Weights of a small mixture-of-experts language model, trained from scratch on English Wikipedia.
Size: 12 layers, vocabulary 13693.
Experts: 40 experts in each of 12 layers, 64 SwiGLU neurons an expert, 6 picks a token, a softmax router.
Training: a variant of Adam for the experts, 318M tokens.
Below are experts of layer 7 (counted from 0) of a mixture-of-experts language model. Rows are named router (the router's row for the expert), gate (a neuron's input weights, with its number), up (a neuron's input weights, with its number) and show model dimensions 192-383. Each number is 128 + 24 x the weight over its row's rms, rounded and kept within 0 to 255. Numbers have three digits each.
After each expert's rows: "comes after" lists some tokens at least twice as common just before its tokens as in all text. This comes from a sample of Wikipedia text that the model never trained on. Tokens count by the router's weight.

# expert 37
router:123153133154160112098110115137143085127122102120092118109071139145186116138141148142142144144172102116168118157108122117130142100135130155111148124146139127119123126146121131136129103133167128115102132124134133161163139104157120113168089135136132149151086135103152104178114176137139119112110178121128152098133141177147144133145135127126090100158132175146114138117140101129158140186132132126138125143109122133132124137134043132129133091086119119130099104128156127152120101137121107127080108130113153134150135158105106145154100145114096119111137142137102130149139113078138147149
gate0:163173146138112130131147102110143126150102109160129075113092137126169110132121129160106144129172124139139130138158099114128180117160109106120104171147125132136096110141134184095061107164140135127121119101148132163170156136128136109147171155118134150144129165156091117114140158101138096098135095124104157164105175103094151107142141135159171117129085153137121145125145162166168172101138160150112106153146108151142141167144118154171135130101140104138102120116105126141156082122121097134148127121109125099108107156136076130120124129151123090106114107123118119130124108154150104112
up0:164138169152145107168120091166151153108139106099147044163123169139145136111121131137157098151118171181161160091061121161142102117092106135128117152105142136138148136113145124138103127139124132141128116112095127146133081153079116150134163155153148131144132104117120108080175120122134189117137149090165082107148165138107167100112113131127152092143163185129095139103108145148113145144105150144105104130164128090136114113063114095112134117150159103124104170129101138118102086114139088158159123112130102137132166138137102158113135150128084067150113139115146104157119109096131116091
comes after: "2", "0", "–", "3", " A", " F"

# expert 7
router:156113146138122149116153139144156121096134112142158152136157117093069099150122130121121116110140112119189097142173113108169142143158103072114135116135092124137115142122146132093163106107173096100112160172101143122139153137130141118084127131121175094178137130121179123132111120132105129170124154129125172079146156140147115128156106108143076132107109138125118145119111149094131149113119128128145128124114111135112077152133133136126142115161152144125166158136134167115126130121137126138123100147092192101149130172138177130154130057174166178146133110142117130109132140096139137144
gate0:154135156083084117119146169070147087094154104147115098123145129150153114128132155162111128111100122145133110183142151111102145160150101108117147137192149116151136136130078164154178098114132145097142117160117135116086102127136141117152105131088113102157136147121124154165109123141133121122140116142113103122167172131102144131125098134147130132153154159141107121101147114125182150157124134166150186113113123165123088143103156122108094119152132129085149131133141115113072095109148173107148115131057121121174107121121109132114161147099073134159094093144126108071148144140111129104
up0:123099108122109151153104101120133120146115123101140112137148120119162081149135130168099182142158149129144105145160145114112127136147144152123135130113151129086110074092139136115097099104133112120132130151157150126154157128073090144099125140128172136130164105120120148130084156116171138119138167149161113145085107119115118160107140131104090144103127130127102087171158090132105063093129158121107126186076131157143158151112115086126145171081130146184096140122106097099097112099157148115151140127166136110148142132141091123147122145146096138113140124133088155078102153105111132105
comes after: " the", " and", " of", " The", " \"", " as"

# expert 25
router:139162145180109130123152128113138121125112107140165139107150126127122139130078115073130148098147117106138102126136123133127141136147111073110109107147169089169108153119154133138126113116074112140097133157111131115144162097141157122114100145123139209081146122125172106154114119129101124152092098134163139147124141152145102118137103138130117126131131115149149153125058125127081121155133107123143142141107150091127130150134147135157137151118135141090138117171163173123202109126126134128132156151112239132138097130119140122145128181098209130127145113131132118105132125106147167129
gate0:131106133124163121103082161113101117116140154139142173124112109142109131136130111168138134086148090098155093117131115120152148111131147123092150110132157157138126160112152098139128131171125121148081101131108136125097099115120136132069128114150124138145113149111150101151131131144135140105107146148155158092161101090167152116125144156147129106150091167136162158157158138086124134171163138161115161133118157127104124122156103121122185131154106179122120148194129162108159133141157136105123158085089111183123124092119137137156156107096175144136157170157106102129108095141125133124
up0:129117113128132147153134144149140139138110140106100117137144144134113125151134128166107132161114126126120103137151152121115132119127145069145138110108139103101125135118165108105129107134148071170168134116130155123139142084140115174101161118117119126123136136161140143110139123103160098112162113178145105124145144118123116122105123140107127155170154176127144095147135117061152100120125144152122145127091159110113119133092084138138097132096131165119151136162121153153144119161098135126089104151140107125127095110170117110090136120149129112088090174140133109105111107128142082102
comes after: " ", " (", "°", "′", " at", "z"

# expert 26
router:118077143112153125111109131155191093090149138144131168149153111145121109090195119088118146111135128098152092123150141140137149130151139151136105077119144115146122167116137081079148114123138137100100173154128109151137129130117149125108140146136189070164183153128220107105132115115110124111103106150165149159107132162148128131154100164140115151155133064146140138123118112159113103136159117103148128136118068124128140136114087134122127107137140176122124145170131178108075160155114129115136101122066126115142164085181168092161074166120125131152149068127112092121115090125148147133
gate0:115163108121104120128127138120097151101121144065122140142125107109068080096123130099101104124107137132157154112138141125145138151079117137135175155120124142159135091140085152141109127133145079134107169119160136097105087124148149116116059171090137155137103110081126170111138139193133114144111130128161097159138121114119164128156128161133145108125139136095165117132139155151105119153152125126136163110133201119166153152132164141144144141153121096129112083133120164148162144146143135130121139119120073104112114117153114157148165138124116150124142119157159137115141139158151118164
up0:127133159150114124093097114155167131138104083091153099115165157104146130130141109166108141120141093113118135142131151133125133130122156135161142147120155121117127161070150091137155111123141132128147134122149125128130190095161151136151135153135114173148137116115143097137151147123116133140168118121160128082138159174136118122140127159142086147103105130126144100127124155069160170123143180128110085122112135117123177114175118118163188146140132135140159100131098086107153105139096127127121112189145151142145089129070128085125093114124197122126108125105106109134127106069145171120
comes after: " the", " in", " of", " (", "|", " by"

# expert 9
router:118088133107150180126117135138139114151123106138132115103095104108111144132124121098098154147134120089170114140150101093137147181129121149127131084137158116216120130136117130127161155108163116175131075148142085132186146109099125104086157137102148155116147150117124133145109064139081120092127120139103146092129126187127094161145140115149129205137115119120103141113101138160110145126144106103141155113132141136115137128154149125140131137096120134131137122213178137175160148117128146127129072138125132164156114078117133037120147092124149125122140102131119124114118129099148158114
gate0:136140095146126133139149119137151111175145152145141120134131154167080137147108115144146105100142139084132146140151149112106128156113129145134136172124092131112131153138167111099166091120123147124107123132083113073129160103106129156132095129106100121160109105096126163124155170165161118161180118158104127106149167090155118133137141142134103141145147144125142171108112114108162103085122133118121176120085152078160157131135146124152078124151136121181113074174128124093096135113092142142118152096066146132104127115140115146090142132100131101107147142093130149153146133143144142134
up0:105131106133060130118133086168134104101122107075118153179150138160131136098124115161142098128158115100104140153158117120162136141136117160142099127108148169113131117155135124104130109124136136135127138142108084101143117101102144130095137137102132091131146071116153116119127117177126096108094131103137165115135110147129158155075103155126160130106139151121119150111177086127104149133109117134068129116142140077141132135121132113135124173155160119122109117161102113107084077114144132145121083118107130134116170110108130129121082153129133106057158129134122145152129133139115122086
comes after: " ", " |\n", " for", " from", "″W", "rac"

# expert 0
router:120075137172149134129105130140117104119113118147052106102164126125133143110101129073155142089135147127159117131151109101146139176153108124102084117151128121082133138105089163130174152101146129132109061146101078143137098133153132119125121141148127210120136144111116129146125133132088120174099116119153158110100132148138125124148145139140117121138111110140083136126152125049207155137134138093125136135128167152125111148155104148125131127133098125170147149225149107132099173127155112154103106126152157126156145158147135104138137165129105134120142136130114115125112112098145137145
gate0:119186142152102128112151149139104119120124108119142101133146090118152139121113109149154164078114139130123151145129123140128141149217119151107106116165131128106121133129135153105103105107125094122094119146102171152111137089152164132147140124113093123120108141137119124138080131105147094147144121131144152117115116085162131110137127116126138122125111108100165140111149146111133139151115062104155144152121113150145144163127130153128152129104122123099142119111131123163108162138142061127075152127160164145096142102128093136180151152153148129115113160117107093135085098121184130160
up0:148131125105128112135106091130116154172083142170122152142151149140131148118141146096146142149164122082130078105191082145107144120143126104107128096145135133127139127090111120176128151141085127098131146094124203118109127113128169171138088164133145134147117131140145125172122134161159126103105146106106125086100120162109117142147102152140107114114142140131101133157118154133117114126146173152132137117111115145128123103138157143115110118132113137125113097145108147142144130130080141151114124121118121130099153108148131129110150123078162161146129120170110142112117112136134159129
comes after: " ", "9", "–", "″W", " $", " United"

# expert 38
router:190105136127088132133118129145123118105090085145129119102123112135131123119070138075108126145164114118125126156142102128144148162143113073100076092142169133038133146114108071148118154081124121161135153139112141119183117111147142093103102161143119157127103142118111136157111125122117117154113146134158149139092103164144151135126156148134150115151120125145129146122142119145102145144118112135143112149151133120112143123148150133145124153138133122137145114164135128155211112135132122111137139138190152071128106215131160102142105140056123102128138130151121115147109101140140138126
gate0:097139108113172152107145122174144111131171144135129126076132072147064130170077154145138126114168111104122140146149121157131150090131121112112125182128113096164100130112114138166129141148123115116129134148162162126121120134090121104095160162126136141148123135130104116113101130133149132106150120143117167111130113107176172162094130160118149102114141161096088110101114126088162119125100129074144142095148135143154122158141119140146156157112135163118135117121158165128141087173151125111134082129100131108113144145135079104157113135131125126136091137121121135083144118065158169120
up0:126124179124118114098101153075154108163126139132102134164113135152147114122175149128145155126150118098127122141148085100095149138168111130142108090131150115070124174110169142105123088105102146130124103124069086139123180134151143103145119075109109135143142122114172132132109118151111097127111145141138144126126126154130122132168124112176114175126086116175159164106146133149147135147172132152157138141093103142090153145168120143141139154107079137155143109104137139093147183123158136131115132110109116137102135125108116097127141112134138139157130136127100118131135087117149107166
comes after: "1", "8", "7", "4", "3", "5"

# expert 17
router:144113142075097215148123131125160129136128132143102153151142130130111087189041102231163132109110149123109113117156119109153138147162092115093134093141120127115124135096082163163140161110128131150109078140134107140116161102114130109107114111132133141131081124116151126141108106132107107129090158148129135122139126120130111142130134135158117126169104140117165114125174129061123127112115105193141127154131127109112118133141094122142154115126098114161130148124129081100096161132146108161140138092141144150136155122135165124131118083098140111113118112113120139086120110126158141147
gate0:142136098112151163152139121104125129141126159167116137129122100176135105143137198183106124148138104147110095178122093127090127117160093124125121122121112098100095110130129140096154147156117111135134133120139171099140179125165112109138098141096128114139102149097111128121092106134110137107133133143107134114112137109186135168179137099155129149132111107109117120147095143134134135182096141115137106157114112101133132121155106135115134119116160087110118100140132134124120129121128162111126139086171134118084122090138103116123170132156139163157095100102081135095098133138153179102
up0:129135131143143090108113131120140149147157116112157167133129119153134097146114115099127121109139126127151148118103153118106113149150142127119151142140156125102144114144088144107103176110129137129101117181103167189119147109125116116106098132122062127079145161096128136135086130116108143155168147094127140118145118094118121146148154070123097137131119105099131121158129145123088118112120144111129144143089126136143139156144178109107177146116084125130123119119142139112111098097136163193118175155136124112099113124143080142165147146154079122108107091083118118128128142140130134156
comes after: "2", " the", " and", " in", "–", " as"

# expert 27
router:085098165169109079144122155156156123120106131111145116109121131141140090161081166180157160122121098128139122157135124115100138140137088139115092185142131151150110136129146130096163139161144155140089143151081141137157148113133153127140158138103122124133140116118156091153096154130119128168118123146170148128126120166178121096138121153140094167077124168117136196123131122131117150139089109187137128124128109112142152155107132126160126167124144117105141158121121118130120141136143078140105104120127223159155114126093105146124131101114108158150147149146121137122114153130144138171
gate0:115151100135175103106098105096125138116142140142136147149133135145170157159131157159142142123120145132127090177146144120142098112149109133128107109129161096120139144125154124152139117125085153137159135069152103130128148076099179126150114114169122131135130095114127127140137147118148136159183136109090143117114092104120129096144123110097150142147041149130131168147108147134098124119104133163140140117100154093118149183132115090107133097134081146114108102108127164147131151126097156158121074104146103133117134069157135094130122108113143098161102141140112153122105096165142160127
up0:132117075173137084114103065074137127098145125102125141148114154124142117146126140156099157144093133186127152146150165097168105126130128117131130157070141132122163127139118110124115113141136157138170130088160107140171136127118109161116127116136102103176158106147128132118162131114125150149161127072114169166120111115087115085118100084115164143117127134157150117128151080191126129148113151135110126126131122092164165114120132085106156138125127116165081105086108105139090139140123139141112107107123096122121092107142140135092158130138132134120113152135166177135131130126143174100
comes after: " |", " ", "0", "2", "1", "3"

# expert 21
router:117138146108105183140160144168131144159208151157120159105137099141104121170118131097170158138127158143064122130137107102106156054137126132104135146140143123135106139132147143146133109135087129142173159146131195145099138078172120116126089139127127133177106149107116111119123127139155127139172174179084153143127146094133121142128141100152070110116113136145112140118131133139149136128115081123162108136132113179143106168139123141166133146151117143111119117127157148118117120183138122136116128117111101172148131115132114072132109084135141176169098139098126113115135055106107126144
gate0:134119116144091133114143137158098112163144152108136131133162145131101064167171117099143131165123145127147115161092110139142131075137117155125090158142111135098101152128147136117107129133089119102166116119111149161148128097127116083090129141098095137129136144124122036182104116152104105155131145146135152136128123103128124113081152140138102128105098161146138136099109131157115115123124082135150118109114112115129090180106120112095127136133133169162123153113102121146141160137140046132116145170071099116116118133151080165105141141125111103148109111090141139115148131140172136139
up0:135130129123171124095129162122139119100130140167099139139110088171138121091106154162105161076145127097154103143169147090122158148144133077110129125138134111119120171114118122103165108122127076103097142165131113112142149132109185150144129096116126114114132129105149121118103163128178093136147158131117147105102138170153170140160134127134119150106119118105120148101125143115143135158132171120148146112111136180107144095165085150138137121117125168121098100119133135171123128110140156136098123128151102165116126128133159119131140123124138127129131106103098083130090133097179143129
comes after: "\n", "\n\n", "-", " |\n", ".\n\n", " is"

# expert 20
router:128132117088091172142108107157133122083122128142095137161068088122151137107077137117145152118128126108091110112146097093145150122138129097119112107147151146139118121126109121135170182109159115146095111141116080182119124121140152111064113129080136158123123138098139147137129134163083105077124149136103139120134119145127105160108098136129092198149122081120143137132162109096163147142159143090144131153141085126136112111131133127139108117118150156120109120159113120148085109123144127106122085152133168113146179180080159099150130132081123121135151157096128103117123096100129136159
gate0:141127144094107107189146149113150108153173166103143165164127131130082135138144122113113094141127179109094142104101132122085179138129111125131124158116127089150148115156139119140113172145099131154085078129146113104105112119142173180152084104110136106087135065081101141142172124153139130115093145113124108133146119108123109098121135159133135109142146085160146157115088130121125156121142138147117134093129099144096111127136101160131144150125152090078094094125175137146138152116106129130103159120152116106119089125136153155148070157123132132135150102111151090080134154131093116100
up0:101088149107114154094129099127151110120164118094136143151132120114143127093113117112090107117092119138099120108133112108101144101110168137172129172137075106109080091146088128185126121160166168146143111130119141108113134095132131135111104135138094141145104172124099167101125123133110150105146106150170096116121108131123162148130116143126114162137094135144111158131129120165082164136088140093144138136101058139151169161128116132125139081121112126154138097121151091103112108142092120118101119145131112168138103125109100126125130104148115196179144150152119153140125081109132150140
comes after: "|", "1", " |\n", "–", "-", ":"